{"balance_loss": 0.000194, "n_kv_head": 2, "norm": "rmsnorm", "qk_norm": false, "init": "uniform", "init_std_o": 0.0, "warmup_steps": 200}
Below are experts of layer 3 (counted from 0) of a mixture-of-experts language model. Rows are named router (the router's row for the expert) and show model dimensions 448-511. Each number is 128 + 24 x the weight over its row's rms, rounded and kept within 0 to 255.
After each expert's rows: "comes before" lists some tokens at least twice as common just after its tokens as in all text; "raises" lists some tokens whose logits its average output raises strongly, later layers aside. This comes from a sample of Wikipedia text that the model never trained on. Tokens count by the router's weight.

# expert 36
router [142 102 161  99 109 168 119  82 126 134  83 107 160 130 124  89 134 193 147 116 128 162 129 124 173 152 131  68 102 107 126 146 112 108  87 141 126 136  70  96 139 121 166 136 120 135 137 140 163 131 129 145 181  92  78 129 129 176 132 121 112 160 110 119]
comes before: "\n", "-", "|", "The", "In", "|---|---|"
raises: "\n", "-", " |", "|", "\"", ","

# expert 10
router [173 128 123 133 103 151 131 123 129 119 130 158 159 144 120 102 169 140 150 110 148 123 101 135 109 135 118  94 134 129 134 107 135 146  34 112 125 129 126  99 137 117 144 157 100 120 113 145 137  85 185 212 146 148  94 146 130 149 133  94  87 129 124 108]
comes before: ".", ",", " of", "s", " and", " in"
raises: ",", " and", "-", " (", " of", "."

# expert 2
router [137 157 117  90 135 107 125 130 157 115  93 124 118  93 120 155 156 173 149 134 135 179 122 149 131 118  96  83 104 115 137 120 102 116 125 150 109 161 115 144 155 132 119 137  96 120 133 146 169 112 125 133 144 127 106 104 140 153 151  77 140 151 139 145]
comes before: " |", " States", "wood", ";", " /", " County"
raises: " of", "'", "a", " and", "-", "i"

# expert 24
router [148 138 160 118 154 176  94 138 122 151 101 134 110 120 122 119 146 146 151 129 123 164  80 136 130 128 109 101 140  91 101 110 118 130 147 139 143 151 114 112 144  93 154 161 104 116  92 177 113 118 154 137 153 148 117 112 104 155 205  75  82 137 102 121]
comes before: " a", " the", " an", " been", " not", " also"
raises: " a", " the", " an", " not", " no", " "

# expert 34
router [126 131 109  98 135 183  98 125 139  94 104 124 151 103 120 121 147 173 132 158 121 131 134 149 131 148 109  85 119 135 146 133 130 123 100 106 107 148  96 123 136 126 169 127  53 158  72 127 155 124 152 161 142 119  86 130 118 145 200  72 138 150 121 114]
comes before: " the", " a", " his", " its", " their", " be"
raises: " the", " its", " their", " his", " a", " an"

# expert 12
router [161 164 157  91 126 141  92 101 151 124  84  97 120  81 114 125 155 154 146  95 124 152 105 123 124 146 135  99 142 100 159 128 135 149 104 128  92 137 113  95 134 117 146 138  84 182 117 159 148 119 123 125 130 131 101 117 103 151 144 108  94 144 139 127]
comes before: " of", ",", "\"", " (", "'", " States"
raises: ",", "-", " (", "s", " and", "."

# expert 31
router [172  74 155 131 114 137 141  91 128 115 121 150 133 115 121  91 141 167 144 159 139 144  99 129 155 150 117  83  99 130 136 115 134 154  74 179 130 112  96 110 154 132 144 168 113 141 109 155 131  99 131 145 137 146  66 133 102 146 128 129 107 150 117 143]
comes before: "|", "-", "\n", " ", "|---|---|", "|---|---|---|"
raises: "-", "\n", "|", ",", " ", " ("

# expert 1
router [160 133 147 131 114 154 131 121 142 115  88 114 138 115  85 129 135 185 114 134 113 165 143 138 146 132 103 118 146 114 135  80 130 155 133 140 113 148  80 144 128 113 131 164 121 124 108 138 163 139 126 146 137 117  93 136 137 130 132  99 124 123 125 171]
comes before: " |", ";", ":", "==", " ==", "ed"
raises: ",", ".", " and", " (", " in", " –"

# expert 5
router [152 137 101  91 123 102 113 128 129 134 113 129 130 142  89 147 166 145 136 153  94 139 121 155 168 155  89 109 103 129 148  79  87 153 130 109  97 165 102 143 102 125 124 121  83 116  87 109 162 104 118 137 115 129 109  94 149 117 134 103 154 143 107 139]
comes before: ":", " |", "==", " by", " ==", " /"
raises: "\n", " (", " and", " ", " in", ","

# expert 14
router [162 155 172 131 120 128 102 118 120 140 111 130 157 126 118 131 198 145 165  90 116 129 111 133 134 110 131  82 162  66 128 136 135 174  82  95  85 125 128  87 157 122 140 155 103 145 133 156 136 101 146 157 135 127 111 115 123 149 151  44 106 146 120 115]
comes before: ",", ".", " and", " in", "'", " War"
raises: ",", " (", " and", "-", "'", "."

# expert 7
router [124 122 136 124  98 161  69 119 141 136 132 173 136 102 117 106 154 137 146 106 141 124  95 153 130 118 130 114 158  88 161  78 123 128  84 107 114 142 120  98 123  96 162 157  62 167  69 158 153  98 150 151 145 153  89 134 151 128 160 130 138 128 154  86]
comes before: " to", " by", " the", " in", " as", " that"
raises: " the", ",", " in", " to", " a", " with"

# expert 37
router [139 125 165  93 152 114 127 136 155 116 114 182 147 131 111 122 156 136 135 149 119 155  91 122 127 174 117 120 113 137 119  76  78 132 139 120 104 186 102 119 129 118 172 152  86 138 113 147 136 130 133 159 114 133 129  85 118 137 151 109 174 124 128 126]
comes before: "==", "The", "===", "=", "In", "|"
raises: "-", " ", " The", " the", " a", " \""

# expert 20
router [177 176 135 121 134 125  97 121 142 121 132 152 135 100 122 119 158 141 163 156 127 131 101 128 146 183 123 115 132 120 106  85 112 165  96 116 136 158 129  99 114 133 149 158 101 117 145 127 128  85 117 114 163 128 121 134 104 163 149 142  99 150 115 128]
comes before: " of", ".", ",", " in", " and", "s"
raises: ",", " in", ".", " on", " for", " at"

# expert 6
router [128 149 156 133  92 154 106  92 177 120 103 132 125 105 106 132 155 169 138 164  92 126  93 138 144 158 131 102 130 120 109  89 103 122 108 128  83 132 137 103 103 107 136 159 131 136 120 112  75 114 142 133 147 112 116 114 152 136 141 108 111 137 167 110]
comes before: " to", " in", " the", " by", " a", " on"
raises: " |", " the", " a", " their", ".", " this"

# expert 13
router [147 122 164 125 143 169 114 129 135  81 110 138 118  91  92  88 147 148 168 139  93 144 119 139 144 162 110 111 156 146 159  91  81 135 118 117 119 110 118  73 171 122 155 142 122 142 106 159 136  74 141 127 156 128 136 126 105 171 142  98 136 143 145 124]
comes before: ",", ".", " and", " of", " are", " were"
raises: " and", "-", ",", " of", ".", " in"

# expert 18
router [143 137 140 116 108 166 135 106 166 127 133 119 135 101 124 109 129 168 136 124 128 158 128 154 146 125 128  93 114 104 135 118  69 143 142 152 114 148 116  97 139 130 152 123 128 160 123 127 137 118 174 132 152 133 107 131 152 158 143  98 128 149  94 159]
comes before: " |", ".", " -", "·", "whose", "ro"
raises: "ow", "mit", "PP", "TF", "emp", "ir"

# expert 21
router [131 119 134 113 108 143  96 125 145 135 100 169 160 120  97 112 197 149 141 132 130 138 108 150 141 131 148  87 117 105 141 121  85 150 109 148  86 119 103 121 149 134 152 164 106 117  83 143 159  99 116 128 133 115 108 137  94 146 143 106 118 165 132 138]
comes before: " |", ";", ")", "th", ":", "–19"
raises: " and", ",", "-", "–", " or", " ("

# expert 4
router [184 116 133 131 164 145 108 130 158 134 139 131 158 106  82 111 170 139 157 137 137 139  85 154 118 130  96  76 128 148  91 118 121 180 107 179 155 131  49 110 152 110 165 144 116 137 110 122 130 116 149 148 135 129  62 129 136 129 166 103 136 142 116 120]
comes before: " |", ",", ")", " (", ";", "'"
raises: " and", " in", ",", " or", "-", " "

# expert 35
router [135 147 131 109 176 178  97 121 157  84 108 183 141 137 102 126 143 176 137 145 100 124 128 126 138 177 123  66 175 139 171 138 122 177  87 125 114 157 104 136 134 121 136 147  79 139 104 127 112 123 120 122 130 111 113 103 120 142 129 121 122 141 118 110]
comes before: "\n", " The", " In", " He", " It", "S"
raises: "\n", " ", " The", " In", " \"", " and"

# expert 9
router [160 148 165 158 122 133  89 117 163 125 120 130 146 128 141 132 111 128 129 153 123 159 122 139 131 132 101 106 161 106 140 102 132 112 122 113 128 112 128 134 148 101 171 124  93 125 144 148 135 120 160 151 162 110 109 136 122 147 174 144 150 132 104  77]
comes before: " to", " in", " by", " the", " as", " on"
raises: " the", " a", " ", " all", " some"